{"n_layer": 13, "d_model": 384, "n_experts": 64, "experts_per_token": 3, "d_expert": 128, "d_shared_expert": 384, "activation": "gelu", "moe_layers": [0, 2, 4, 6, 8, 10, 12], "router_score": "sigmoid", "normalize_top_k": true, "routed_scale": 1.73, "balance_loss": 0.0073, "balance_bias": false, "init_std_router": 0.0393, "lr_router": 0.000394, "n_head": 6, "n_kv_head": 6, "head_dim": 64, "vocab_size": 32768, "norm": "layernorm", "norm_place": "pre", "norm_eps": 1e-05, "positions": "alibi", "qk_norm": false, "attn_scale": 0.125, "tie_embeddings": true, "parallel_block": false, "init": "normal", "init_std_qkv": 0.0238, "init_std_o": 0.00466, "init_std_up": 0.0238, "init_std_down": 0.00466, "optimizer": "soap_variant", "lr": 0.00286, "beta1": 0.95, "beta2": 0.95, "weight_decay": 0.057, "lr_head": 0.00439, "warmup_steps": 200, "schedule": "wsd", "decay_fraction": 0.371, "decay_shape": "cos", "final_lr_fraction": 0.0, "batch_tokens": 65536, "seq_len": 1024, "doc_mask": true, "train_tokens": 368200000, "steps": 5619, "dataset": "wikipedia_en"}
Below are experts of layer 8 (counted from 0) of a mixture-of-experts language model. Rows are named router (the router's row for the expert), up (a neuron's input weights, with its number), down (a neuron's output weights, with its number) and show model dimensions 0-95. Each number is 128 + 32 x the weight over its row's rms, rounded and kept within 0 to 255. Numbers have three digits each.
After each expert's rows: a language model's description of what the expert responds to; "comes before" lists some tokens at least twice as common just after its tokens as in all text. This comes from a sample of Wikipedia text that the model never trained on. Tokens count by the router's weight.

# expert 49
router:146098160127118123149130128112146103164124106112146130153145096105143065118101150164174179163121152123128135089105110118157172139061104179072071092161142125137135111093132134121147146109135115090205124151086224145099069051224191103139076143131138114078129116158089152130113128076144101125
up8:112133112103223144108098141177126163119124122105165116124142062160121177135121164170111168160142112103157094142160104150035165169082118131103144073106149165090104125126056132164140107150117115078186147121197188066110149113116120101122091091135099108148121193109064102057117120078097152133
down8:135110144162165132157125099116156060122118087068091163128144108092137156102128151118078161140132160083118145093093097075090099101105142130105160136110147161083147124195195125135189095095204131079072058105152077031122149140139146102145067109167143075111142175127113148119093157085166174112
It responds to: Pipes in election and infobox table headers like Party | Candidate | Votes, Preceded by rows, and day numbers before months.
comes before: " ", " October", " November", " September", " June", " March"

# expert 42
router:132108132148129179092190187092140120164095161137127167115125122153143146090173172135097111121177129157141142136121125115058111095111151168109086102166127119123183183077135117133168157105125113112140045118144168075135102115140126221124077148111121218145143177114077101157133123149146129113
up1:081176120155127095100160129114154046103158214089151122173151126142123128146156116172110113046160102126140147099080098163141112184080181114109086139152130132174093133130159145123166154114157107124115147147144135106127135162162141133117158179147164112135117103098110136115196180138143112156
down1:111119126075105093149133154053197122110108135214089178096116156164125140119092123096104141157100132147143180177129134119095148133077112107185120082153161143152144076130138109068161155131135132162147083078076175140136084122115143128123146120144127116155142096088137075135120135104111142073
It responds to: Prepositions and infinitive to after verbs or nouns, plus modals like would, could, can; e.g. at, to, with, from.
comes before: " the", " be", " a", " have", " his", " her"

# expert 23
router:127131077155084168151180112131086169119111101103188162160127129100186086125108117131103083155170140094126094126110178103123145093106103134103134205121127150163128097101121116139154168098118091075147095126109197191171158137109179157155131133086108109162122156091124074132097063140166148114
up0:142132121173121149145116126160063053149173150095111128147141152167171076103140117102096183145181176100126067114128118142151112125121137108136155067117117174134172143158144152145141103081130158074103079148091127134106160139082138080130121091181131118104133100172097102111148148155131139155
down0:145139140111215139122141130106109126068139156175083111160159114117174081103106164081125131143183131140204155097116157102118134092122131093139125122155142129141079093097135117144125071154146116133171117126137139127159167136120057144129170121037095180125112117122138129162139125092092155149
It responds to: Prepositions and month names introducing dates or places, such as in, on, during, of 1930, plus auxiliaries has, had, have.
comes before: " ", " the", " been", " a", " his", " March"

# expert 10
router:173065168121108142128139155156157159092093142135153135175097167143157091125164153138102102141175167094149086154119143135115136112111153069108056138163147097140151141084119146078155135147092110084128105157065117149122077099159141109173130160097129106126109129139132130161185097128093123092
up1:094056140122137144104094123128091106137108098109107130097138163110125128149175160140185130117128123103153089088158106196154099121072118074131161096168102155160105143130163171173111155104109157186102117115080125148172112189080069125117150105134136152076184170126123184122133119154100173135
down1:123175154124077147147080142146131098140077085154168146185099148066139133105102116151092152095203148147094059097130134141132145172197122150074071125126131122153156096151137172126149121136172111080155127154158128132159147138069134076162144113091143137226102118077099134118148161086152115129
It responds to: Commas and "and"/"or" joining list items, plus paragraph breaks after headings or list lines, e.g. "beef, and cheese".
comes before: " and", "=", " but", " which", " including", " a"

# expert 39
router:161096117078085125139146129095121121150099155145071143105112145163162064165054112186126107141112148091037109094120135117083114095116106111099073176094178109120155152113158121122100168071091102099106123106121151152155127098096153085130091221179158135126101181132126122135184107128124106074
up0:116104101163113111127148110081144104162143084135160142107120156153113158109082155192168132080188124116139126116146163124118156199169115156133118108121124100110081125038068163142146157131227112097076181100118129185185098175093102120123135159100064116161188125165132139151130113142167141087
down0:150120127120102098148072101129123131197083136126098147133088097127148118126066111159169116148143174117144129085038146118121163114101115105118152103087125089073118136073127108118116195139122148153127114128107108183159118076149157115101135167112121143078145111033111095136127154117157133163
It responds to: Material, nature and everyday nouns and adjectives, plus word pieces in descriptive prose, such as water, glass, ground, copper, green, cattle.
comes before: ",", " and", " in", " with", "ing", " to"

# expert 56
router:180128078131115172135175129078088142129144122122150080095163087122141139139116165135135053129134124115131172122100121083114090130142121114154098140169171086165177146141142110116175139095071162124155137156150169125118096183155205170124134210122157101152100107085113149115178084145113122094
up1:145133103137120125148121096086164087114096095091110132108082164125082171054121116174150145089125137095108129184104120100119137147121121098131106158163101156163204142128136127070119130197138138125113086137166152112104068109071130137164186072115175111093096096097130102134121169184136176067
down1:140133135143147110097193179131174140089163131146125159101162098143093141129133179131111080103151130159127078174145045139130087156148060118126106125129144165155109122148095100144165122112120113180161134101106134121152137111178107072119134130049188121119181173109099200149125113190160093157
It responds to: Prepositions after nouns and verbs, such as of, for, in, by, plus mid-word fragments like for-nix, ant-id-epressant, Bio-in-formatics.
comes before: " the", " a", " this", " their", " his", " its"

# expert 62
router:145111127117091142134107124069170192185083143088165153176133115174132117132099188156099074111126167109069143173117094151129173151084158128092125116097173074118153156135118123112125104080099125167121099131085086099124087125103114112107160202134084155135103149112128126083129084112102057122
up1:139175112148109086134112210098142092105090113085129172125160145123166144119130142117146077107123116153169165142131129143121132121085163130162100124110135122107080080128156116125176166126133062077170147118058149110132151119160101103095191126107092177150058129119092181152188144160173147138
down1:133124130156126093078121067155123173120139081104103107071079125144156131104066070116133131184086118110133111136130122077123129113085176116155127125116118146106156193158152112151108195179136103082177106117117125088155115127115122122172187034116064023107133160164158154120113117153126093136
It responds to: Capital letters and media release words in album, episode and video listings, such as DVD, Episode, digital, Records, single initials E or A.
comes before: ",", ":", "\n", " (", "\"", ".S"

# expert 16
router:122152118163106170146152120128121121148087054138159147133125122196101098162158169089139119088149141134075134177101172105122162184136155136111117137142131105111129139067183110128143148119173122104139164098117179129115122086103126171224147130090163107186151157200142133165156107086126110123
up1:113089167115133133141194130124080107126114128127116113163103076093197170108132188121125071115153114126107159126156133089135171113091123155155178114167171101099149140146138170118157186160148213173132111091100115142134163120108104130061135092103137120165128095192187145127106108147082142113
down1:132085191120102146139083144127152074138067171085099172118132141084169152104083162121107154079081158131116097103146115205151118102122079126148090116097151111171096093134079144144140140108069122135130118176121138160146151134150132141116157149160090118117141079109132083105191195120128113126
It responds to: Single capital-letter pieces starting surnames or codes in sports rosters and taxonomy infoboxes, e.g. N in Nalbandian, J in Jeb, V.
comes before: "\n", " |\n", ".", ".S", "/a", "/A"

# expert 59
router:186119121136104128162088186065161103171146081141104110141196115153104136129144116114098083104106152122098103088112156177135144163102165145117086182094130143123115076111143083129182117088104117150190165119102186159158126105134114218136174133099161141112116226119125158127061094097156096083
up0:086104113139130116189080104147182025115122098109115101139154217111095124121126134135146152090130129118173130149099136157069110151103134124110114084127108160077098090143090192112143093174102138128168101133163087093174107086112077119093102112099105146151175154131144126140066157137163103092
down0:134089118179094134137162149100052150168075125112138088119111147125159128119124098125118107223104144067056100102101177100108107113096143140138151112129123127145122114099209176115116134175090156166155121132113166140179127132179155111119166147124127171122152117145143123135135066129133095143
It responds to: Sentence-final periods, closing quotes and parentheses, colons, table pipes, and dashes between names and instruments in personnel lists.
comes before: " The", " He", " In", " \"", " It", "=="

# expert 34
router:131115160071098137136101194163191163140109116128131139140129109112170079125125102142133135114143139109132101146133145120120114141113139138129137098094222119108137139106114131166172108112080095110179083064100176167084158099174186125136130118071110133114092098119102132176169095112128081069
up16:085099111083134122083070080139136067105139145106149130203077145150162169104138128138138112167076096084163157121101116171155119150109090160081119164126128162163135120178172092158083094131112110151125107147155165115145096119135094118173181151095173145100134179191142106104178145123160124137
down16:038128106096112124082156096112158110159124103074169087151124119097131134172113077165123138184187152121099146177106178139121132147126145207133133127159090154096095134092069152071130136145130131128188181144144183104137100089046108139130105125109162148123064079100081211160112124084138105110
It responds to: Commas and subordinators like where, when, which, However opening a following clause, plus year endings in "In 2011," sentences.
comes before: " he", ",", " the", " it", " she", " and"

# expert 19
router:117092137075108147156087161070126132170150126106122126168088141139168055129127117070087141133116130143080126133115113119091164129129123088137086150122191117144183125104188166162143109093104072131121082131059128122055126108121174101151160123103141117143119124095133143130132089093128156100
up0:148153114087171069152117134135147140144091167066126126181186125138185102084127199107131181118174172135154170120117104126128150186157093153154140145139103103138176112186133065103068088127143145116076177125163117168101117110108173102141086143101131084127138100100162176086101082110114131145
down0:124089156200117134086101085104153132126168116149110174112102138175161063178147105123134157167156145083140156138123111132132120131099104067151019147106061164159087142122147113125141087120123140140147074113180101167120061146177131081129063145139129136112141143067114172118124109149095140123
It responds to: Occupation nouns and name endings in people lists and credits, such as politician, saxophonist, composer, vocals, plus surname pieces.
comes before: ",", " and", "\n", " (", ".", ")"

# expert 4
router:121134056108113183124109120093154121180115114147148179165157146128140100057107120119105057108164104154109136102106142133136119097135085131153140166109087094123124124100137156064148131163091091103180142040127182119138100173110079121135096165186155118117080144116056136124119097106169097083
up0:092173132104116137131118106124180178102129158131134143067123184161122179135157185083150101145127116099132145120089111135106082093124130123127121116136116154120117160071151107151090118166060160094112146121116156155120110130139154151085123200150113124068100150128082126098185160117195118120
down0:127169146119169139105143160091117154240114130069126103081210106156100142143116096146141173102139108102114182151175158125134143150104133103125118112055188099166127112114077181127098100106148139183149074087174164177105061127151170131100122114131073158183128120092107107144169130092098099127
It responds to: Pipe cells in wiki tables, "v; t; e" navbox semicolons, LaTeX braces and superscripts, plus "the" in prose, e.g. ^{, }, |.
comes before: " ", " +", "}", " −", " MPC", " JPL"

# expert 45
router:166110140146110173068169190129118156196090179059095160098115133126108148124096131125085121122115141119103124173098069130099145062138153145118096132100159109139165103142170170130092147183150151152128172111052164118037116134154123174098111099116170162097111148141118175160083097103180121130
up0:135148115133151044171164091142100082109097205065156086180096100129106209145137107127148074061066121110137130119121128147153131142082180093187151098152102143115156141141094092115127148137103070054120121166077143083141143160118138143151118105096103179128117146126164092142110109125139108118
down0:095114186190155112155141117123170088160129117095124167113170135138192100112129146179137112142127117105154139122102145099110160085068137124152132115164186126173150131133146090120160157151097139132099085149106121089084127134099128105122136151083109079119110133167160150079160117091093159119
It responds to: Line breaks ending bulleted list items, See also entries and heading lines, plus infobox labels like Born, Died, Binomial.
comes before: "-", "|", ":", " -", "   ", " —;"

# expert 26
router:209085082184111138137131116123101070151092054099177122129171106155126089122112199143101165134123144148052169134067130129121148107159107202123124190190204178112142089101179162119093143150123114147148103097116158142139096126080123143132156111188135130148122086056080191115125162127129069091
up0:115229130066090140131174134095122077088058132143130090124118110200128148129166146105092148101133180102108158105123102130162066152128144091131141173155068183056064134135123151187124103163153145170213125148110204116141102102119138102117104069133120089119132148165130141142138114153103137091
down0:117162091146108170126186108104158150101151103081129139103141130124142131138134140119095160174100107103137094084134116052155156126135091135106147155159092158126087077111123097116180104098115136172139122137096146054081107111110144101117154144148148139137122124125229060145144055066120083126
It responds to: Units and trailing digits after numbers in measurements and statistics, such as °F, lb, million, %, cm, and decimal digits.
comes before: " |", " |\n", "%", " (", ".", "_{"

# expert 48
router:160108184131142130123098178162159101120150114092107154111098140177144091108138119144106149151170119152136161172136101096069211070102130108102145169144136074146126078111163115151142135101126111172190061120117142117086091116146118129139081130135156152102107079172105117158101141125157136108
up0:124124185164196136077078101117110099123140177144210154129142103082129138187114104134147162095077140087113092113122086118141136102109123096130110155097177078180085171185095099099116109103127137142150035105102125095124105156086130111105100158085156124160130124089140138236107092149090094121
down0:093190139131132162147127110168158094144129138089149094139074118095111180097087071154146137106114066134117105095173118096165113075143072124137119194194108166149127140089040121126114110147126160130174168122134100034083067111084115134170147137131200121153134119104097148076085104170182125118
It responds to: Row-ending pipes and table separator lines, heading closers ==, unit words m, km, mi, and goals in career-statistics text.
comes before: "|", "==\n", " (", "\n", "-", "==\n\n"

# expert 57
router:129170170103089135127146144125205094188106104054140170133096117125139114166132115050082171108144130110086123145099132092123119124103128131088089100188165114153158138134160106101110093112072137122142104062141146172114125103166121140150163133079096219091131200132116121140149113097154130111
up1:160091169126132101132168079152147112048143189153123140191144132175091147066145098146114121098135103147162113092060138088133063143124192137102134090130113086084125150061119129098132098066089148127125095080140159085170161096151107090112140141181105104106134088170110117137179100111165121154
down1:141109127121090156141175128098164139153145161181135126143177162113153133173176116126103170205107150121085169160105123152157094114131171086128109181137129059117119158107130163124157151106121158122168126176131134174179124093074160126133144102190088084148164106160073124133120152156141128130
It responds to: Proper nouns for football clubs, countries, churches and titles, often in sports tables and squads, such as Chelsea, Celtic, King, Church.
comes before: " |", " (", ",", "\n", "'s", " of"